{"d_model": 384, "activation": "swiglu", "routed_scale": 2.5, "lr_router": 0.000842, "vocab_size": 8192, "beta1": 0.95, "batch_tokens": [16384, 32768, 49152], "seq_len": 1024, "train_tokens": 313800000}
Below are experts of layer 6 (counted from 0) of a mixture-of-experts language model. Rows are named router (the router's row for the expert), down (a neuron's output weights, with its number) and show model dimensions 288-383. Each number is 128 + 24 x the weight over its row's rms, rounded and kept within 0 to 255. Numbers have three digits each.
After each expert's rows: a language model's description of what the expert responds to. This comes from a sample of Wikipedia text that the model never trained on.

# expert 19
router:118095107173109138124132153140183154124136140115152104156145133098133120141136113151124142159093159074143138161139170085113156130091109135171148118161079072094086164111126123108138170127144147138106126120124140061116126111119103138116157125136115121094109130075136102133109166101149080126
down0:185129130122120127138143120123132143145096108158127131125120097135146122151121107128145124120091132152123157140144165197113100150106146159126178113124088122140155171145130104135116145128143095108134149130119129051105141165166104159142114135082148125144096131126126112159137122129114125104
down1:143118100126138144109152117146097139127145115126135122108124114151139145171112087114134187134115098140116116132077101120083152130156151138142138134092139143155098139161132090143148151140119141093102147057088101120157122160124146148117126136149113122142131127097137140106092152168132145116
down2:150096103170086136139122161154168140103106125152115139118145047073140087162134105170134112115094146094129126180100142090110140114123106121154074119129130126155110162118108119188119090135126118143114141137131137100091149149100149151151087138130125129110110097125147102108130146136117084100
down3:165104157102132113110123120169134137148117183101122105110133134142108132119130167134144101128128113165141140114102157132151128111131106148137171141113114128139132099149088103126097111114109151099137124136116071120121159089097125132136120112197124158114120157200141150143130152166136101152
down4:137172133117099133116134137151125139109082160184115152169115100107129123155166159188130103129107143148137166139121184120145144136144114132119156103102088131091084127142096141164134113133123114141132152144153163166119089170135115135103133109096104140148124121110098159152107159104123111119
down5:117167180116131120083134114149114148142159101141127148123115113125149133133139145122149098110120086142170178095132103173187168145123144154161125146106116168136099123077106158147128111149120095133136157120171107181161112155118173131138052112129130102160197154128138134135123130122115166148
down6:108133150161124141158138111161128128135199109114116094101139094080125112134114146134145101130168126112135111136108083138110129119141158125132149129145120106094127112150177088118119097091149152141160119103122115100109142148164078116130097126119121140124136156120093180111141117141123134137
Description: Noun endings and heads. Noun-final suffixes and head nouns ending a noun phrase, e.g. plural s, -ization, -ions, process, rate, loss, election.

# expert 7
router:134147178120108122122133136105121134134148133150160137111110117112106133141124121114172120179102159147147102154126122130170060118117146150152131117167093119157109086133141164103061105128144089144119113167119109122114125097105120133096131098102139137099123155145130132149112094131100135134
down0:117082152131096107063143131109126118129108129127112124144133117137122137106147101117109144139168139141115136140111148150124126128143104120117116130127144128141145093169151141111150146079145143150167149153136161119125125103056100140117107105137132125129124127170130121098118169141118140106
down1:100128138168112126112092170133127147159137119118144140064095158146153134131149107093113144166100134101100146156159143097157127133087153115152124135116149112176090133145068186120135121104123083068172128146130134126127153092157135104129087103166104125125120164114133138161140143106114151132
down2:173118106113145132120153168133121085120101159138131140153130168152129124120122135139100139134149097133140126118183109106106107155152119120113128141143148069096111185135150118161161118100143149151109104141115136120141166161108135139119113134127171105135129150136112133076161140108100105149
down3:131121163110106132152140111145161162142133137167163118155135127107116139119103124155138156114112148152130139110108089073151146103124103131116130113117131136110138161142076116167113125115130127115103106109114146122159115107096095145115110139098152121177151115148143139160105134139153133115
down4:120135144137134107127125124139130162112138110133130147109079133119140123134105112152118145117137149124126130181112134134092109146127115131089092134085126117130135149120164160141130122122125116135150130138108132083132100110132145128122146151146104132146115126095153136128109129104115105100
down5:144119127113107109125073124111148112186129178158115173153107145147164164101108086168133132138122138160141084080150106136121176129099139149101125156142111125136123128142109111137095126163126116106099130107131135086098088116125119094116136171079146125149131107137157137108114177125155111141
down6:103192134154143129135136140122088125139120105122126127121124094100179094116127107134142084127147125162127101107168150167167149158164097136126140101130146117109105110091126086086171117158097110157093136140121098160139123150150144133131182117116125090131126139107110136156146151109130124149
Description: Determiners and possessives. Determiners and possessives opening a noun phrase, mostly "the" after of/to/for, plus his, its, their, several, these.

# expert 59
router:100111136101115109093127108130091122106128133115108161121098120108096154134120118119181104119143106131119133150131128128101086142136144148122150102105151131124105170139160108139140111136157091092129159124076119155132136077149161137097087080131119112135180124154152094129163104155115127135
down0:136137083075107127109127143108114121103151118117104134117093117090106121096125139125101102137124139165121109121172091137087154147123127170088121130075123131138158128099156153159146142110168121148116154142112163111091119122099144099087141099098117126128152100142112153102106134116148118103
down1:084091111173132158133074136130141118125146137143140132155166151117114153129162126152102119169110126126164118162141119124160125101080119124113102149104103125130141144101158118138117099132099152114132111138157123111138154130113145131162113132125113138134141111146185107149140169119147127132
down2:099105090127095101124106122089148167159122151137170108130097081143139166109104114115113115160114102144116120120123121114093152162074119145121125149119120127136125117126099171127108091116139122139115143130126100141086136159138152140102114123091107145143105120145112154190138132198115170142
down3:141104099099135165151114119075135090111097112117140124111136192160155127135135117120154100137122130199143091097183133137167134147113133121078172133132108112122137165142135131133171148100123110151118149126114115095145143147133153096135113119125146120156133157117141099140104100124091087128
down4:142155094074169171119115117134118110177118124116107132119110096138104131119094119106108116156129137087129134137122130168133142153114139099148104117184162130129135110133136155078119145116130111088163126151136128134137118148147113074159120111141114101117075114123151132122099159119138152149
down5:119118172145090126156099127104171132152131123131130109103149122141102132163132104148113135110144129163143144147099163147158116158154154112125124141148161106171128103151109121130097082126094149129113141113130127089147131114148134108105109148128148117087143140164125140175119144112118107124
down6:110126112175118126092112146091130117133135132122115094100128159143120147134134132164120082153134140148164135128154159143141153096142120126134142106120126133139153138120177102172122120139112126128154129116137148138112180097130166182129136127113125147071130145141125132145124101110083123122
Description: Object pronouns, names. Object pronouns after verbs, like him, them, it, plus country, city and person names in lists and tables.

# expert 43
router:119124101140088138138138125104173128129158108115162142091144119097170120138119113129107130166092117126133141163079154101091109151114140097099153084126111087069140156115151157138111105112122133157118117145100115108145142176117146125143140097132149155131141109105139129103125122152150158135
down0:136101127082136106110109135138133123114110108156158102164103127128126171076149083118134127169087133108127144104114143123141101106110094111120142170115102105144108131144144136137133133124156116119100177101104120119125142130148139128103079132140143158145127159146128120111116177111142142156
down1:146141157127118127151113090130130148145140091136101149192138150124158114120179072119125149123128108105110113157180125134096142132152156128127139150143094129137150124125068086100154134161135110141150179124107162154113132141132109119132108094142201130150112115120145090181153144109103158105
down2:150094142162120087148120116134130137143153132116130107181122123111153129122145107128102144134135134100085158093080145104139138139154124096115154126099122115118098149135143137142177092111139142100116123124162144130124157124162141121132123107095145143151146123126127128130128127111138138139
down3:140141146156070122130095141155156140104140131096145113126127099150090131141148123135112124147175138097152120115096074109106131154160115146137146139165105156128104119116128137170134109081158103152126132143137157176116109148103091150094173158170159175158127117134162148116144145142102132104
down4:123108150145146130109063081136126135161126098123145148127128120090122134143140123104109124100085152111116119145113152119138139121131159134143132080116113140106079126103138177189147160131156161105104128154165151164146120139112145126136149134103136137123136125148150148120130139129095107157
down5:104080157116160103122109128125135150133119135123098122115156145147130101078158131093151127092110141110150112123103109112133144152118159147127148100114125111130142150133144124111132112122145133121164113185142105148079101154154151130129153084097156144106148125163182121091186064158123107150
down6:137111111111136143137145170107121119116185100146132117127135108182122123113129163079133144135092095117142101150118169183111126128121147086114112103103149146156115149100104097136146126128143124155151119145108130101102125164171149120142143137138111155124113124164139114131151116111105146131
Description: Table and infobox fields. Field labels, headings and table markup in infoboxes, stat tables and section headers, e.g. Preceded by, Date, Notes, Rushing yards.

# expert 41
router:112126104137093107132152121143162142135100126144133191138141096126153124140133107145106100147093133152169103085116160118129097176119142115110139124122130156134140104117150125146145145110094117149139149129094111136104156202133166131121139103137121113096147108113138108128124122101176137141
down0:097148132112071132111115110115084137128129127166119136135128155125160110120138145151123115140158133178096144109158162085141129134104145153168109117116111173161096146116129124162103140082098142143133124148132114101114116122082149161120156137187107129109132133128100101130113119098130118141
down1:114103134102157133126185141164086125181126141156189099116133111114098107105105155143121143155098097074151174115138123134133138131138100109128119124068113127149162114134096102132145109128131124111132140033130131162105127156120123155141136126146132158104146094179140094157191084130120146135
down2:113112148111124114125177120151133080125132145122124080089117142143127158111167133106108125171120139159156098150175122101172093121160091070163119128111112100126127122125118136118110131126150103103133125194106159105137129171105086096172105134146154150143154125130103149123128121133124126104
down3:160094083123092127124109131134077122109100162149144104136140155129123140135078126157078123142095106109108152145132086143093137149150140089139094142129115105187097146098141164110105109145144086144144081161139171097122143155117157163118127114147122120109157104130118135177073132112137140120
down4:129146133108089112097120088152091126153101109099128147148097075122132127149131115154161102121158138125114105087125129095130115146113143134111143146158140116144173090128143091200121153144132122125111093129122168130077116157145076111130141128121098119102155132112169104136137083091151100127
down5:150115148128077197144111095118135110130090155137093123089159103103136111141127146092123139072123131139123142175117128135113109125194118118109117115125117124085115128126128161121143151116118126119163102109121086144131099075078172095142097137165119137093104131128097155141112127107084161122
down6:115161115078152122167117125096106120123145145061113069117137150167136115133119134093097147100152138128111164141139093091135107090135136125158143142126128151130126097131150172124134141087102153130140157135112137136114107166108138163105175131151152097173157061105132144103109086161151156096
Description: Infobox field labels. Infobox and fact-list labels following a dash, such as Location, Coordinates, Genre, Label, Country.

# expert 52
router:153119106151158136144144129160149158101139145098152131132139099125097087143118119117107126104140118096115157131155165104116157133082133141135151094163134094084135129124139141116115101107126162165150165130133106072102165123191080120095142191118107096110102116137131120119118110176117163102
down0:094071161099123103146110127121147177179150159116134094150139117161108164126109133098133144122123130137103096133174127126159102104111134148089092103146124130119128173118110121150171112156162125099132140164131101148106171075114119157099134145155139135114135142140132137131127091142155117144
down1:163145116121143152132168126098121098141138131166153115123114158126102151120144099086139092134096104129083136077106116161136130109105110154125145133081174138099128131128129106146102154122155102144122131118144120121132153164111130181137109178143128155122143145140152143123158131123092139105
down2:142103136080119172100128116119137107078148115122088141160131139115125131107115155080123152193129101114133146145108072134104109146094119143188128150124120124160152165119083160103090146111080145146138131155114112134100146113112129165144125152164123122098116150137115145122128125142132137110
down3:173126137125166113109130109127140139126137133119192126130117127090143165144106175128120115126140144124096115149123135122154106128127155137128113151108145123106121183122116135117103127156143124149123137105136083138121122102178092121121126108136133160141117086153099118130130074145110176106
down4:139145119106164112124125177072096158139146101136148104140069088146114116145178108118152149105149104109106129070121112104096150154123182079116130137131131053082135113107112134087135133129175101141145145147118125112129150116153107128117110120126138115120149103155161144104109107146128152118
down5:119095177160152135149135152143098113129122129118110146125139080113135152118153114141207131151126158128146147104137123146112142134112156097116160114144140131154132090073102130121154119114144137117071136130144140087101080196134126077125111107100150156086134170165112140171112142143144107140
down6:112102097115166117104136113137140136121145151090158123092082122114128106157131148144141120140126089141122110124185137138142145140116124157108129110133128097124158142145129131149107135147141117134123155102112107082110151117185140170148087169115149075107114160146097122141136098139101139140
Description: Word endings and compounds. Final pieces completing nouns for roles, genres, sports and fields, such as footballer, drummer, thrashcore, grunge, -ology, -ism.

# expert 60
router:120116147087123128115104149153128116111092083108111092110112112152112153122112092155151125114145133108145131109158105104108147140093127105108069140113107125159134180110158141129118136140173102100105079118106152168124116107134122168094116093119117130113153122117098087132146089079144120138
down0:122126136120116164150090119156130127155154137152065137098116135118101104106125141097151134113110102096138101161144122119101128153087083129147147187143142124093110102082140113193177150129175126096117110092113156117118154085147122160142089188148106139153170104074124137118108085102086119083
down1:142117132064065145111112130128138130096132110099143136119082129098166140150135152129122115118152095132082106122139159120117140131136112124112165116098180124151128146117149106137101135114119117145152142166091089145110178127153149116116076131126104147125132139082170106194108174194145174165
down2:155148116082064115060126139128089114103126156137122117155090166143160171098116110125108165137110141119148134165134093106138127107062087103151118150159124126094153192154126163123119126148134149134137081129139118121109150127127095189105171140133104175119135107124146115117137133126143128130
down3:137141143098125101118164116115118119134112167129125124138132182108129116149098108113154112172111100150098119132088119152133131170125108134087174088132130122061115128164095082095142163114131127156108145088095141145124123129143192111145129175152136101137124147118132122152135127134099078111
down4:103145149124130088149095130112143139144119189069150135103199080131122166124146110147162070152153141126114090125140213126138109109160116064131153152116115113154111101186090130145072088120058134152146079148151132108122132124117121074155114137106107156124120136130143144198128137135123132097
down5:108201158120173143143116160155086115140153190133131139105111125153107109130111124134125105165127098108128110121130103143145142110110162131136126132112090066176130137165125126118113126102136113118124135105143109105131108120112123104120126095116122175085132131112120207103131116168161111111
down6:131111110103124133100132153174153184111110135102139137124126104121118146091113129143125131132090111108074130123155126113126134152136124095134152124092057129122130122168159138117156129108125131120124124129118119139086112138141110121114110119100142130145116161122154129115152115119093115107
Description: Name and place endings. Surnames, given names and place names or their endings, such as York, London, -ford, -shire, -ton, Washington after George.

# expert 18
router:159139141148165136113164141127079115107134123081113140087150096136175130145147147109109120115119170121140097113071106149145125106118149118116158120163128127161133172129106124109117103145146167138126125136147138146095122127120134173165148121120128134105130170123130117143132105121112156144
down0:094098106149118167147144142148154120154077113147142084143106152139119139165082120134136170078108140127075144118165137104135148128143139127137104118143154109123131117128161147107113141117138146127134123112143142076089153152063132139133122140166122134113110120080121095114145142115141133098
down1:081094187139171166149131164126125156151124110109103167091103139108103115115151120095109113143099120132110127144124148160131104109124138167141107131085133121137161129155145151139116114117142152106107133102140143133120088117115104111103125142084103134128092111117141103140151131159120142166
down2:100161147142107103102100115128148116115147125124109156130127098149169153112152144145151119103104107153083168122123094157136094113095106120133112135146142140081144153116147151105110107137109161102117123104078138126119125146124088134095105151112109126130113115110148105114139164121112162125
down3:110143073112087124122077105110123090093146157116144157099121162166104137082109126102127106109119108130124125155122074145141147147133134096180124119169119168143097136166126138076125153111178124101134115135116127148110127091121062117108125099143107110129128120077131117107123104138106102140
down4:111136142119141105147159123128127107184142120095108110147106159130097119126135175134142155136136135071148160099135128077126117151075090143098142122127147094126116129090099141153167142109131152147116136146129156125127140110146115151132104147139127134142196140127141109107128110114147120117
down5:139110103153148131105091169115106131155140113137108129138137111143075184155109100157102174116123117084153128159141096118111132140108092141131118126149135140113126161094139108148099134120127134088111132119157122158161152180132147135142118146120119120189158141195170138121145122086157153143
down6:113094120173130091139147101131135114131110107110109138154142101136131105108145114118121123173176118123109118134100144138129122107144124157085114139087196121114145183141139100121117161125094126132114120166125093184123119155156158075126096078078160125135127130126108141144180134129135151120
Description: Table spacing and units. Spaces, pipes, slashes and unit symbols between numbers in tables, measurements and coordinates, such as ft 3 in, km², lb, °.